config = dict(
    num_hidden_layers=9,
    d_shared_expert=0,
    router_score='softmax',
    beta1=0.95,
    max_grad_norm=0.5,
    max_seq_len=256,
    max_steps=8179,
)
Below are experts of layer 6 (counted from 0) of a mixture-of-experts language model. Rows are named router (the router's row for the expert), gate (a neuron's input weights, with its number), up (a neuron's input weights, with its number) and show model dimensions 96-191. Each number is 128 + 32 x the weight over its row's rms, rounded and kept within 0 to 255.
After each expert's rows: a language model's description of what the expert responds to. This comes from a sample of Wikipedia text that the model never trained on.

# expert 6
router [105 110  77 147  89 169  70  97 131 124 130 146 102  97 133 134  90 139 138 154 139 129 126 142 140  64 126 175  79 158 188 102 143 136 160 122 113  86 160  77  91 145 153 122 136 155 134 126  96 156 167 153  91  97 137 103 129 114  77 137 159 164 194 100 123  82  42 100 135 123 121 149  95 167 162 185 124  96  98  96 125 145 114 130 134  79 198  95 125 145 103 135  91 133 109  71]
gate2 [107 131 157  62 148 155 100 158 136 160 121 157 128 130 127  73 144 112 153 125 147 108 142 141 157 129 149 147 138  92 163 193 179 119 119 154 163 148 124 132 128 109  90  80 102  81 146 116 108 161 159 128 200 113  88 117 124 138  65 135  84 120 103 168  91 150 155  84  94 100  97 139 175 121 171 145 103 178 101 138 119  75 100 107 173 150 160 156 147 140 122 109 127  98 133 161]
up2 [190  67  73 173 207  79 145  90 125  72 128 131 137 120 117 118 117 147 126 134 176 150  94 140  91 118  96  93 152 159 103 122 161 106  88 130 130 161 190 113 139 136 156 162 137 181 184 149  74  86  99 103 114  99 157 172  97 147 179 178 136 177 122 140 139 121 107 134  72 116 133 122 125 116 104 103  61 124 111 143 122 126  96 119 172  54  65  98 169 167 115 156 131 138 160  98]
gate3 [148 123  84  82 133 217 119 173 112 185 152  83 188  71 197 139 110 199 145  99 136 153  99 136  87 138 120 159 152 174 113 119 129  97 129 168 148 129 111 138 119 152 152 128  95 110 113  81 155 125 110 137  95 133 132 135 146 102 135 114 123 121 108 135 114  34 202 101 152 117 168 146 126 103 156 118  79 173 140 138 106 117  86 139 136 110 181 121 100 157 111 141 152 218 148 183]
up3 [165  96 146 135 136  55 135  64 171  73 100  73 138 143 116 137 102 120 124 126  78 141 136 106 116 146 196 125 135 148 187 150 157 114  85 123 178 144 151 177  64 119 130 107 182 158 162 158 114  99 122 141 193 119 151 114 172 117 125 158  90  97 150 191 103 110  94 150 105 132 120 128  96 157 146 131 177 114  64 178  63 153 115 150 128 148 115  76 142 173 147 176 105 128 137  73]
gate4 [182 144 151 173 135 187 105 139 109 119 144 140 134  45 110 102  78 140  84  73 117 120 146  98 113 120 196 102 153 185 108 179  77 103  85  88 109 140 187  93 132  91 124 173 153 106 201 134 103  64  99 148 102 186 123 119 127 158  93 161 139 147 132 147 131 152  94 123 121 120 156 110 144  93  75 110 120 146  96  85 133  96 101 127  88  95 171 150  76 117 140 133 108 179  98 109]
up4 [105  66 139 112 147  92  91  86 160 107 120  78  90 136 135 152  69 129 131 140 115 168 165 111  69 124 160 131  69 134 119 101 123 165 173 103 105 131 133 182 140 109  79 126 142 126 148 109 171  87 139  92 153 128 119 116 160  30 176 140 144 109 129 133  75 113 151 156 138 146  69 125 139 100 126 131 123 105 181 123 114 142 141 145  96  80  69 127 153 169  96  92 153 133 114 124]
gate5 [148 151 152 131 101 121 128  91 150 100 107  90 199 147 127 128 124 135 151 139 144  77 124 147  75 125  95 143 143 160 179 104 147 108 154 175 121 161  95  91 134 107 134 143 172 132 122 166 128  78  89 121  96  98 119 137 153 131 160 210 165 135 124 158 147 161  75 124  77 151 108 138  55 106  72 150 216 138  60  89 133 122 149 166 118 152 177 113  89 166 102 160 113 215 130  87]
up5 [154  75  97 141 133 137 187 157  65 172 129 103 202 168  74 101 132  74  59 105 136 147 115 128 174 125 122 125 128 182 135 108 107 139  76 144 186  66 170 133 151 138 119 116 133 123  76  91 119 148 128 114 153 179 105 117 109 101 140 102  97 113 122  89 122  98 184 149  89 132  77 191 100 146 111 131  92 143 148 119 114  91 112 133  94 142 158 168 133 101 137 126  76  87 109 144]
gate6 [108 165  85 117 131  76 187 161 103  67 151 164  82 138 140 120 142 144 133 171 144 145 125 154 152 101  87 133 147 145  92 159  77 123 164 152 170 144 162  91 160 135 172 153 115 122 111 118 122 116 116 212  69 155  97 113 156 155  47 104 132 115 117 128 100 102 110 134  71  76  91 169 206  69 147 150 125 165 155 137 119 102 158 140 138 165  95 136 138  97 177 109 105  68 134 114]
up6 [136 159  78 146 135  90  85 147 140 145 141 169 115  97 160  87 134 175  91 132 115 174 145 132 187 139  98  95 119 156 122 128 106 107  88 108 162 160 136 176 132 134 135 143 150 172 118 122 109 161  70 173 121  80 125 169  88 108 141 108 118 145 105 163 118 108 139 142 130 100  87 150 132 125  93 161 135  40 173 145 130 116 105 136 108 143 137 145 113  82 124  88 142  58 146  95]
Description: Final pieces of foreign personal names, taxon names and place names, such as -ia, -es, -ora, -ur, plus whole first names like José and Alexander.

# expert 17
router [154  95  73 146 128 184 128 124 151 153 130 161 153 106 135 116 114 139 108 136 129 141 136 113 147  98 173 103 150 159 162 173 105  77  91 177 205  58 127  47 122 105 130 102 154 103 107 119 161 161 164 104  98 151  89  94 123 136 111  85 124 128 121  53  60  94 141 112 126  93  93  76 141  74 101  95 138 167 141 158 156  91  59 125 110 130  92 153 146 168 143 103 169 130 100 188]
gate3 [125 133 121 171 115 122 146 115 136  92  94  84 156  79  68 159 169 156 140 177 147 104 134 118 174 139 132 139 176 187 109  69 120 117 200 144 177 173 117 128 136 114 170 147 133 157 193 148 157  75 151  79  93 232 147 161 162 197 103 117 123 136 194 140 130 177 128 127 121 136 125 151 123 159 124 180 143  55 167 123  75  70  95 119 138  79 108 108 101 181  98 125 106 117 104  72]
up3 [ 92 110 149  55 187 182 133 149  99 113 191 205  93 134 157 175  89 145 154 121 163  85 125  58 162  93  92  87  94 169 140  77 159 144 121 135 174 115  81 147 142 133  75 144 108 141 136 138 115 161 100  95 131  96 133  82 148 130 200 121 106 111 160 193 128 123 150 115 159  98  88 112  97  95 122 134 119 120 113 154 140 102 193 110 112  66 146  96  95 145  65 139 144 103 123 177]
gate4 [134 190 133 173 148 119  67 187 141 139 147  95  88 111 160  75 121  88 181 113 141  62 154 122 117 123 159  89 128 138  82  90 113  84 105  30 183 125 132 117 134 145 120 125 146 205 153 149 126 152  97 137  96  99  95 140 117 155  73 116 148 216 158 123 160 116 143  98 155 157 114 168  74 149 152 184  87 101 119 111 117  64 180 125 167  96 126  81  99 153 120 157 144 100 100 119]
up4 [111  82 115 152 118  80 116 113 140  81 124  78 133 150 159  92 105 138 149 140  73 113 238 147 153 133 146 129 172 123 125 163 136 133 149 170  53  91 160 123  44 130  96 110 194  90 148 144 142 142 105 154 141 125 156 127 103 181 125 123 151 145 145 122 113 105  85 168 177 130  93 117 112 112  90 161 155 119 101 138  68 154 195 109 118 187 121 134 143  84 102 125 139 155 160 108]
gate5 [137 118 132 156 121 127 119 165 119 125 171 100 117  95 132  82 132 110 151 139 105 120 128  82  96 120 153 180  99 111 128 142  82 118  55  87 108 204  70 126 134 144 114  70 165 118 132 117  88 117 136 161 158  48 113 120 189 121 108 146 135 144  97 168 173 127 136 207 111 143 196 149 145 117  93  78 138 103 136 169 147 149 163 115 110  95 133 124 164 117  94 136 132 116 162  86]
up5 [106 141 151 185 137 114  86 141 126 105 116 176 100 138 144  63  71 163 108 116 142  96  97  60 128 121 117 191 138 161 111 189 111 122 107 154 124 158 119 162 117 157  99  61 172 124 146  95  91 133 138 171 186  54 127 129 160 134 152 187 159 116 106 116 146 120 107 178 142 118 160 132 126 104  72 116 101 136 113 156 176 138 172 127  91 143 126 102 133 155  79 134 180 128 151  79]
gate6 [153  89  31 129 131 155  90 116 129 119 163 156 148 116 159 102 100 145 117 100 131 114 154 144 116 139  70  99  90 179 138 127  82 165  82 171 121 156 147  51 144 186 155 134 209 159 117 129  95 167  92 133  97 122 177 108 127 158  71 122 124 101 149 120 101 143 114 166 145 137 123 159 116 144 123 153  73 116  88  37 131 110  70 119 167 124 156 166 127  26 151 161  98  93 164 157]
up6 [197 129 152 211 142 178 169 150 121 115 155 115 183  91  87 182 118 100 115 137 157  70 146 185 152  45 143 137  97 110 147 119 169  89  78  96 116 138 127 113 144 136  67 145 146 195 157 122 152 136 104 103 130 108 138  74 192 119 164 147 128 147 132  63 126 109 111 119 141 131 155 174  92  99 123 118 140 128 100 190 135 167 161 169 127 139 107  86  61 128 142  74 125 116 120 113]
gate7 [ 98  78  82 137 114 157 134 147 129 123 143 107 121  86 109 120 128 190 197 132 156 124 134 192  89  98 186 104  92 171 153  86 116 111 125 122 131  96 133 114 131 162 113 128 134 139  96 142 102 139 143 112  83 185 120 193 113 156 118 133 112  34 101 136 160 117 107  90 100 153 169 142 126  85 180 122 128 158  83 114 140 123 173 150 145 109 125 121 139 104 108 159 133 175 166 123]
up7 [ 81 115 118 110 136 141 145 150 155 113 127 128 117 136  91 136 111 186 155 124 194  59 134 143 102 174 231 139 149 149  88  84  93 144 141 139  87 133 138 104 168 143  68 131 127  79 127 180 154 110 124 195 159 137 114 171 127  78 151 105 165 108 107 107 140  95  81 100 140 138 112 171 164 113 176 177 141 124  84 143 181 141 100 101 137 138  67 113 136 143 110  78 138 148 144 180]
Description: Words inside quoted song or album titles in track lists and music articles, often pronouns and contractions: We, You, I, Love, 've.

# expert 12
router [ 69 150 169 144  93  90 152 105 108 113 115 101 117  90 160 161  85 104  42  94 115 149 135 100 122 109 166 156 142  92  91  95 132 109 142  97 121 135 124 156  76 151 111 135 141 129 114 110 171 131  69  82 101  72 120 200 135 125 101 188  92 124  74 109 165 167 125  79 135 153 140 111 158 110 148 103 110 148 125 136 135 127 153 152 147  76 138 126 120 170 110 142 114  98 147 141]
gate5 [188 157 171 154 140  94  83 169  80 173 116  88  97 117 143 155  35 120 122 111 128 185 145 120 118 201  86 127 122 160 115 159  88 151 122 138 163  99 106  96 132  88 155 124 139  87  96 108 195 164 132 115 183  83 141 116 145 199 121 123 177 147 121 127 137  98 128 119 156 147  62 129 135 228 115 128 159 111 196 150 127 138 158 120  84 119 169 132 106 154  92 124 115 166 140 136]
up5 [159  95 123 140 111 145 150 153  79 136 111 140 139 123 104 121 124  93  94 123 158 147 146 116 131  67 121 146 113 171 164 158 181 122 149 152  44 169  46  92 111 166 116 147 117 200 106 135  75 154 131 168 126 152  93 179 156 127 169 153 118 106 197 134 121 144 179  87 139  50 118  93 123 109 159 147 160 139 132  74 118 133 135 102 129  95 110  73 173  98 106 135 144 149 162 137]
gate6 [104 149  93  89 134 175 141  93 131 144 186  60 171 115 169 184 102 114 162 139 133 129  73 115  68 170 126 203 156 116 126 168  81 126 130  90  67 142 142  90 165 158 171 162 117 153 129 116 136 115 102 131 155 147 139 151 105 176 224 161 185 159  74 125 170 177 171 126 136 142  77 148 144  97 127 138 110 161  99 133  94 101 150 117  57 112 101  86  98  95 126 143 169  70 142 122]
up6 [106  79 168 130 159  85 137 157 125 135 142 118 162 121 105 125 145 127 147 104 103 168 195 186 118  61 108  87 102 171 150  95 136 190 133 137 129 175 123 142 143 107 124 131 145 159 201 125 115 136  90 163 129 128 174 124  80 143 171  70 117 116 141 130 146 159 121 166  89 150 120 116 110 112 101 131 111  69 152 118 114 140 111 144 172  64 122 160 128 189 127 115  82 134 130 164]
gate7 [194 137 133  76 153 124 107 138 148 165 148 106 123 124 136 100 123 146 134 118 117 121 159 132  84 200 148 184 139 177  87 148 171 131 106 112 109 140 200 144 130  81 139  66 177 149 154 156  97 101 116 108 183  76 140 124  96 114  72 148  98 122 159 144 152 200 139 112 122  64 126 156  90 102 127 138 123 136 152 140 140 166 143  91 121 141 113 116 156  88 156 162 138  78 188 122]
up7 [166 106 121 138 101 156 105 141 137 198 143  83 101  85 116 109 133 137 120 139  82 160 171 101 117 162 140 188 117 132  66 160 146 132 124 101  62 180 177 131 129  61 120  82 178 160 133 124 116 107 118  98 143 145 130 101 151 111 141 178 109 150 141 112 135 225 121 104 134  74 116 150 109 128 131 142 103 165 134 149 107 141 161  81 101  86  51  75 123  64 155 165 112  90 176 118]
gate8 [106 120 123 153 154 126 161 192 163 121 111 127 117 141 104 140 122  93 155 118 161 111 167 111 179 132 146 144 158 102 118 150 153 166 124 135 132 158  72 157 133 143  98 149 165 101 132 112 120  96 100  78 137 168 119  90 139 160 157 127 153 158 134  78 117 157 185 135 194 166 113 114 168  93  99 132 137  44 124 111  51 142 165 190 120 144 107 122 126 128 146  87 161 101 163 150]
up8 [132 166 131 121  39 182 133 108 126  94 149 117 108  89 143 159 100 166  77  52  93 137 166 113 144 203 119 134 131  93  92 101 114 134 100 106 100 151 178  92  88 121 152 113  73 100 148 133 130  77 132  99 119 191 166  47 155 130  65 109 141 149 160 148 156 191 164 132 131 180 105 109 110 101 162 133 102 153  96 121 101 151 163 113 141 123 132 121 109 119 112 110 139 129 151 137]
gate9 [118 133 146 112 143  94 130 124 171  52 163  87 105 172 131 102 180 188 128 144 115 127  98 167 129 119 128 110  81 161 152 165 144 169 107 145 124 140 126  87  88 102 167 168 174 141 158 108 136 121  86 151 139 120 152 181 172 139 106  71 141 126  91 147  58  63  96  85 107  73 171 150  99  87 111 132 170  80 103 107 151  86 138 118 125 145 169  62 133  90 159 168 137  92 128 119]
up9 [170 177 149  46 194 127 127 166 153  90 168 116 139 160  67 115 134 124 163 134 138 135 129 163 118 140 118 108 119 136 137 130 144 106 116 157 130 119 159 183 128  88 139 130  98 136  92 156 165 140 137 112 142  90 128 160 155 158 148 119 128 125 136  94 107 136 150 156 104 123 111  95  88 105 131 133 179 139 110 136 116 113 136 134 139 143 106 128 176  89 164  70 136 100 129 136]
Description: Articles and possessive pronouns opening a noun phrase in biographies and event descriptions, such as the, an, his, its, their.

# expert 21
router [142 140 118  74 136 125 138 142 106 103 185 113 107 116 143 113 118 157 107 116  91 151 137 124 138  82 117 157  92 142 126  93 107 102 151 113 148 155 167 168 112 119 109 209  84  91 135  58 121 145 104 111 120 144 122 188 132 148 181 201  74 172  80 186 139 113 120 147 171  91 120 171 116 140 116 115 102 114  87 132 155 168 132 188 120 122 129 106  95  58 139  94 146 168 160 132]
gate5 [131 130 100 109 151 127 111 109 130 155 123 177 127  94 101 146 147 120 113 109 147  84 150 129 110 159 126  88 159  88 156 102 122  39 112 148 138 124 163 145 162 127  70 147 103  85 144 187  98 160 162 131  94 162  93 122 130 124 154 105  75 204 111  83 108 134 150  67  96 107 151 163  83 137 120 146 149 102 102 170 167 126 115 111 136  96 110 182 141 138 132 165 139 122  94 152]
up5 [ 98 106  65  69 148 200 109 146 105 156  90 143 125  79 127  76 101  98 121 146 115  63  82 128 152  89 137  73 142 108 135 188 137 171  87  97 112 166  87 145 181 173 110 133  88 156 164 163 188 123 162 155  42 125 144 119 127 149 118  72 123  97 127  98 162 137 115 125 120  89 138 153 138 122  90 167 149 117  72 106  83 174 143 185  61 116 103 192 136  92 137 214 130 164 119 110]
gate6 [ 93 123 147 124 124 163  94 142 105 151 155 129 111 113 112 169 123 151 153  98 195  57 144 120 162 102 144 168 156 131 142  86 100 205 128  73 135 109 115 127 144 133 186 128 106 118 144 189 157 157 143 187 130 137 111 120 189 143 159 124 143 117 115 165 152  96  81 153 116 172 122 182 153 108 181 130 100 124 128 137  75 160 134 107  92 125 143  56 132 109  98 136  92 158 146 189]
up6 [175 121 158 133 164 135  60  83 156 136 113 143  84 134 103 164  93  67 109  98 173  91  49  62 135 138 129 126 155 144 158 111 148 138 131  93 152 139 110 150 165  76 137 142  83  98 101 168 200  86 111 189 173 132 150 126  84 128 173 164 122 173 101 140 201 211 125 100  94 170 148 106 204 151  91  77 176 137 159 137 102 113 168 101 150 180 175 136 151 162 157  99 102 192  82  99]
gate7 [159 155  68 123  96 122 183  90 142 120 101 102 105 157 135 159 162 127 110 106  60 152 138 115 136  75 203  55 125  86 120 142 171 128 166 153 122 112 129 137  80 102  90 141 162 106 106 166 104  89 147 147 128 146  72 126 175  70 116  77 135 130 147 132  81 104 141 102  82 130 155 136 137 113 101 123  92 145 117 136 125  80 108 129 135 146 106  94  81 131 103 127 120 206 162 141]
up7 [122  99 122 106 145 161 102 150 112 169 183 115 180 155  81 128  90 173 143  91  96 138 148 128 128 121 110 156  64 102 174 109 125 137 112  47 153 186 163 123  71 147 108 197 108 178 100 171 118 106 122  83 138 152 149 103 160 103 122 150  92 144  87 130 151  91  94 132 165 151 180 101 179 109 130 136 146 130 118 109 124 106 134 189  89 170 193  74 187 104 146 110 116 104  54  93]
gate8 [144 157 132 155 203 138 209 124 139 107 107 134 146 167  94 116 113  93 156 142 121 109 126 150 156 169 103 126 137 187 110 158 201 152 139 144 138 188  96  83 133 127 134 158 134  73 113  90 170  87 115 126 104  35 137 151 124 165 182 107 104 153 215 157  91 166 135 136 116 131  89 116 122 166 119  88 125  99 155 108 121 114 142 124  63 147 170 102 158 156 154 121 122 145 123 133]
up8 [128 131 151 125 119 143 188 125 111 106 124 122 107 125 146 165 101 156 119 151 164  79  89 180 116  82 152 112 155  58 131  70 115 104  67 136 145 118 123 135 169 115 137 137  80 114 142  96  94 154 181 112 138 114  92  91 169 133 145 116 154 161 135 123 118 125 117  58 153 136 142  60  76 124  63 192 159 150 107 143 123 149  94 109 133  91 181 119 129 167 135 189  92 136 131 194]
gate9 [135  94  94 172 112 183 126 162 138 111 162 167 134  83 121 163  99  87 111 180  84 156 146 102  89 108  88 121 135  85 102 121  96 147 118  95  94 163 124 115 107 151 153 170 142 152 161 158  83 184 104 135 132  50 134 101 162  81 183 138 140 123 124  87 170 105 120 123 177 109 196 128 146 186 151  35 143 168 151 143 121 116 170 129 147  88 199  87 124 139 167 112 134 143 161 132]
up9 [ 94 114 145  85 128 120 165  88 118 148 114 146 145 123  79 130 109 219 150 162 113  81 132 125  87 105 153 179 173 116  91 209 113 125  98 144 161 129 180  96  99 136 103 128 214 157  98 170 101 122 120 121 137 149  94  85  79  69  99  85  65 143 148 150 171 176  31  86 103 165 110 155 146 101 142 133 124 143 156 124 141 124 140 137 102 126 137 183  84 133 115  84 111  80 149 121]
Description: Opening brackets before unit conversions, birth dates and track numbers, such as "1.87 m (6 ft", "(born 8 August"; also taxobox labels like Genus, Order.

# expert 24
router [ 41 121 120 105 144 123 167  82 154 132  91 135  97 188 175 137 115 183 141 175 116 124 129  77 173 178 117 118 128 149 125 108 136 112 145 140  76 125 177 179 147 166 111 109 135 114  68 128 185 148 143  95 144 159 107 179 152 189  61 105 117 144 116 130 126 166 129 137  84  97 141 162 118 132  92  55  52 165 113 159 104 162 109  68 173 113 131 106 115 101 149 115  80 165 101 146]
gate5 [101 117 169 213 113 150  91  63 113  88  68  98 161 161  62 151 137 155 129 156 200 148 102 162 129 126 162 136 153 104 107 169 103 151 129  90  93  95 154 139 182 163 131 155  85 105 214 171 141 105  92 150 155  84 137 105 133 141 117 110 116 125 121 119 130 130 135 132 130 114 149  95 147 118 117 113  97 142 123 130  69 163 142 145  71 134  69  93 106 193 129 144 172 128 126  80]
up5 [104 135 129  99 149 154  61 131 207  59 146  84 157 132  73 127 117  84 150 109 164 105  83 217  95 154 145  87 136  91  79 118  70 153 214 140 106 114 200 180 156 151 130 145 138 122 172 184 123 144 116 136 171 141  68 169 150 153 142 102  86 151 148 105 157 148 138 155 130 124 176 113 134  83 120  79 155 105 106 139 116 119 148 127  82 105 179  77 141 202 116 133 130 148  83 148]
gate6 [137 194 123 132 170 166 124 150 169 153 151 124 124 145 166 115  90 162 107 157  91 137 161 124  85 194  75 144 104 104 146  80  87 170 140  94 119 121 120  87 123  96 144  67 109 106 133 122 113 133 184 102  75 147 190 177 106 131 129 102  91 145 107 140  69 127 170 143 125 142  98 134 116 135 155 130  92  64 150 149 101  94 111 154 109 138 219 203  97 110 123 159 186 163 126 112]
up6 [167 128 163 103 120  92 144 111  80  77 161 127 149  61 113 216 105  68 123 140 123 124  76 128 123 120 158  94 137 124 102 130 172 135  84 148 103 121 150 223 107 152  93 214 161 164 143 137 162  92 114 156 120 168 101  95 146 158 107 150 133 164 143 103 122 119  78 105 128 179 109 145 114 120 105 122 120 160  91  95 161 134 146 148 132 104  56 118 112 127 147  87  93 112  95 184]
gate7 [ 98 168  76 164 129  86 136 105 125 160 122 124 136 127 213 116 112 134 122 140 131  63 109  89 173 199 127 143 143 171  64 108 102 117 137 131 147 124 134 176 157  80  90 133  98  85  69 117 115 143  70 149 110 148 116 115 118 110  88 167 150 122 112  91  88 191  73 175 113 145 133 112  74 127  87 121  80 118 114 115  93 125 119 120 139 130 139 159 157  90 116 135 149 124  32  83]
up7 [157 119 196  96 117 176 153 154 130 103 118 105 144 135  47 143 119 110 139 136 122 169 156 177  71  83 104 102 105 108 189 171 172 144 135 137 134 155 128  77  94 165 166 131 177 184 184 171 139 100 163 120 138 100 135 145 156 163 162 105 102 146 149 173 162  93 169 102 150 119 149 130 193 150 179 144 171 133 135 153 145 128 142 144 100 150 112  91  92 189 134 131  94 120 207 161]
gate8 [ 84 155 154 105 117 117  79 123  96  95  86 174 110 150 141 137 139 161  95 149 128  72 109 126 100 165 172 119  79 131 142 157 157 152 179 118 129 116 123 148 157 156 108 116 197 170 104 155 102 176  84  93  67 102 126 104 106 101 128 135 125 123  76 137 146 153 129 180  52  98 189 147 128 157 148 119 103 129 123 107  95 101 181 103 171  99 145 197 121 213 115 152 134 149 132 155]
up8 [ 64 150 131 129 124 116  80 135  90 170  93 137 137 128  73 123 140 196 101 129 161  76 120  85  93 163 148 125 103 126  98 206 141 170 164 115  94 117 141  75  94 145 119 147 153 183  82 106 187 126 151  99 141 128 142 134 133 110 117 143 153  92 116 120 156 101  79 212  82 224  90  84 134 145 124 142 118 131 170 100 152  87 168 119 145  91 182 200 110 166 124 120 145 107 118 129]
gate9 [121  47 127 181 185  91 139 144 125 153 124 150  92 132  94 129 104 149  90 119 150  90 131 118 129 164 116  97 190 117 234  94 121 155  91 159 165 151 147 123 173 110 146 148 149  95  97  83 127  90 174  83  91  64 157 167 171 112 128 166  37 192 160  92 105 127 134 157  95 174 112 145 117 133 144 147 153 115  85 110 126  34 158 183 163 123 122  90 147 146 175 136 128 130 146  98]
up9 [136 191 134  93 112 193  91  80 163 118 137 121 166 115 128 125 127 116 170 113 106 147  87 131 125  93 138 149  61 107  22 197 164 106 130 148 103 117 105 150 117 174  86 117  80 170 135 125 126 145  96 166 132 170 113  67  87 144  89  84 190  98 115 145 161 145 107  86 112 144 158 100 136 163 116  64 114 114 179 139 146 197 144 138  84 127 177 100  93 114 105 164 155 123 128 160]
Description: Decimal points, colons and commas inside numbers in tables, such as 43.7, 3:42, 19:00, and sentence-final periods before paragraph or section breaks.

# expert 30
router [157 152 151 163 115 155 160 121 186 156 113 121 186  67 116 159 177  97 101 137 147 150 172 101 179 162 146  88  85 117  80  99 107  96 158 107 108 113 108 175 122  76 171 137  75 115  94 156 177 134 110  83 116 143 103 138  87  84 114 173  90 186  68 135 136 191 160 133 156 115 125 106 142  93 167 137 144 164  95 152 105 153 170 148 145 110 132  59 100  82 159 135  94 151 157 168]
gate2 [139 163  99 175 155 108  97  95 124 181  88 152 118  86 119  55  92 152 137  79 169 190 134 105  66 113  44 109 139 128  96 121  93 137 107  61 111 137 182 147 134 135 152 126  83  49 110 158 165  68  95 129  99 108  93 106 114 134 156  98 151 130 195 118 169 105  81 127 117 101 157 131 116 126 101 135 122 132 110 112 134 176 153 152 122 152 107  89 123 110 179 172 110 113 101  96]
up2 [106  59 142 132 141 151 111 143 134 132 107 205 141 124 137 176 111 131 152  92 125 120 137 112 151  65 106 147 114 138 177 183 119  81 124 188 113 115 144  84 124  96 152 162 130 161 161 112 215 148 113 154 116 137  76 128 119 172 102 143 149 151  79 135  47 158 214 157 152 186  58 103 143 166  93 134 100 178 110 194 149 128 140 100 134 161 147 136 129 104 168 102  79 159  95  98]
gate3 [121 168 107 119 122 147 105 158 138 120 110 112 100 116 150 156 160 152 117  93 118 120 112  81 120 145 178 135 118 173 113 161  90 133 122 139 118 196  99 122  97  72 110  65 104 186 135 135 103 163 133 159 115 116 132 129 213 103  95  52 132 149 112 133  91 123 115 157 110 116 150 118 111 123 121 161 117 164 167 145 148 153 127  78 178 137  93 174 164 138 175  98  99  80  99 133]
up3 [119 139 133 105 115 146  93 125  68 117 152 108 156 162  99  53 155 124 141  87 159 130 122 137 149 101 165  49 168  88  67 125  89 111 122 125  98 166 140 175  95 141 115 114 163 196 160 127 155 123 161  95 145 135 113 133 166  82  83 184 152 115  63 126  66 123  91 114 159 181 168 146  78  75 109  91 150 151 160  70  76 130 114 118 126 120 118 195 117 122 191 154  87 143  98 145]
gate4 [125 153 125 100 119 163 143 123  97  78 134  74  91  74 105  91 119 128 148  72 127 145 136 143  97 124 157  85 129 178 131 121 119 117 159 118  81 186 149 131 223 220 129 124 105 193 128  92 152 185 102 131 135  82 125 135 157 133 137 131 109 125 120 125 163  89  77  86 120  72 153 153 114 131  98  83 112 159 114 129 129 102 144 173 158  49 119  62 160 102 107 123 113 153 107 199]
up4 [155  55 124 107 186  94 166 142 152 155 143  99 116 160 114 136 111 102  97 204 110 110 116 159 133 168 180 140 133 134 138 105 116 124 111 166 140 108 108 141 142 164 130 177 149  91 171 163 129 150 117 123 102 123 107  88 173 123 155  95 136 127 159 115 168 130  51  87 130 128 115 116 122 165 165 131 135 102 131  75 127  64  93 155 124 134 186 121 124 144  70 168 140 106 151 191]
gate5 [125  85  86 127 123 157 132 113 163  82 125 132 132 125  82  59  87 138 113 148 140 118 143 103 133 125 153 121 181 139 163 133  91 172  98 132 107 117 166 117 125 145 138 179 123 121 104 154 149 131  94 143 110 161  95 112  96 157 101  92 141 126 152 116 160  79 130 174 153 136 208 159 165 146 105 132 129 106 127 201 125 109 164 194 100 199 144 128  92 131 171 142  89 151  69 120]
up5 [133 158 141 134 110  77 100 138  81 111 157 148 168 129 143 153 140  99  70  84  94 189  92 141 209  96 143 164 129 122 135 108  93 123 196 119 147 113 131 145  92 134 127 172 132 159  93 112 130 121 130 105 106 124 173 169 108 139 112 140 121 112 127 138 109 165 138  62 134  94  73 111 103 147 156 112 126 133 153  96 169 154 112 121 136  65 112 125 216 187  86 131 109 109 176 126]
gate6 [ 68 113 122  81  86 164 107 115 163  92 184 135  51 137 115 159  62 113 137 105  70 130 104 141 170 118 132 141 132 214  73 116  60 120  79 116  97 144 130 159  91 124 118 135 178 133 138  61 139 149 115 121 147 144 122 129 111  83 132 150 120 138 123 169 120 137 110 104  82 160 125  88 192 148 123 116  85 101  78 126 107 160 117 110 174 144 155  84 100  88 132  97 140  99 126  72]
up6 [180 137 166 147 161 124 117 122 102 162 132 102 213 114 167 102 175 119 105 143 219  96 166  80 124 129 114 175 143  48 159 109 188 148 140 145 153 138 146 133 138 106  82 166  89 152 196 161 151  63 146 138 120 129 110 133 156 153  86 109 126  99 145 113 152  85 139 140 182 119 158 135  72  94  98 151 124 173 185 121 161  94 116 152  98 129  69 162 106 184 110 174 120 161 120 172]
Description: First three digits of four-digit years in dates and tables, such as 199-3, 201-9, 186-5; also the article "a" before a year or noun.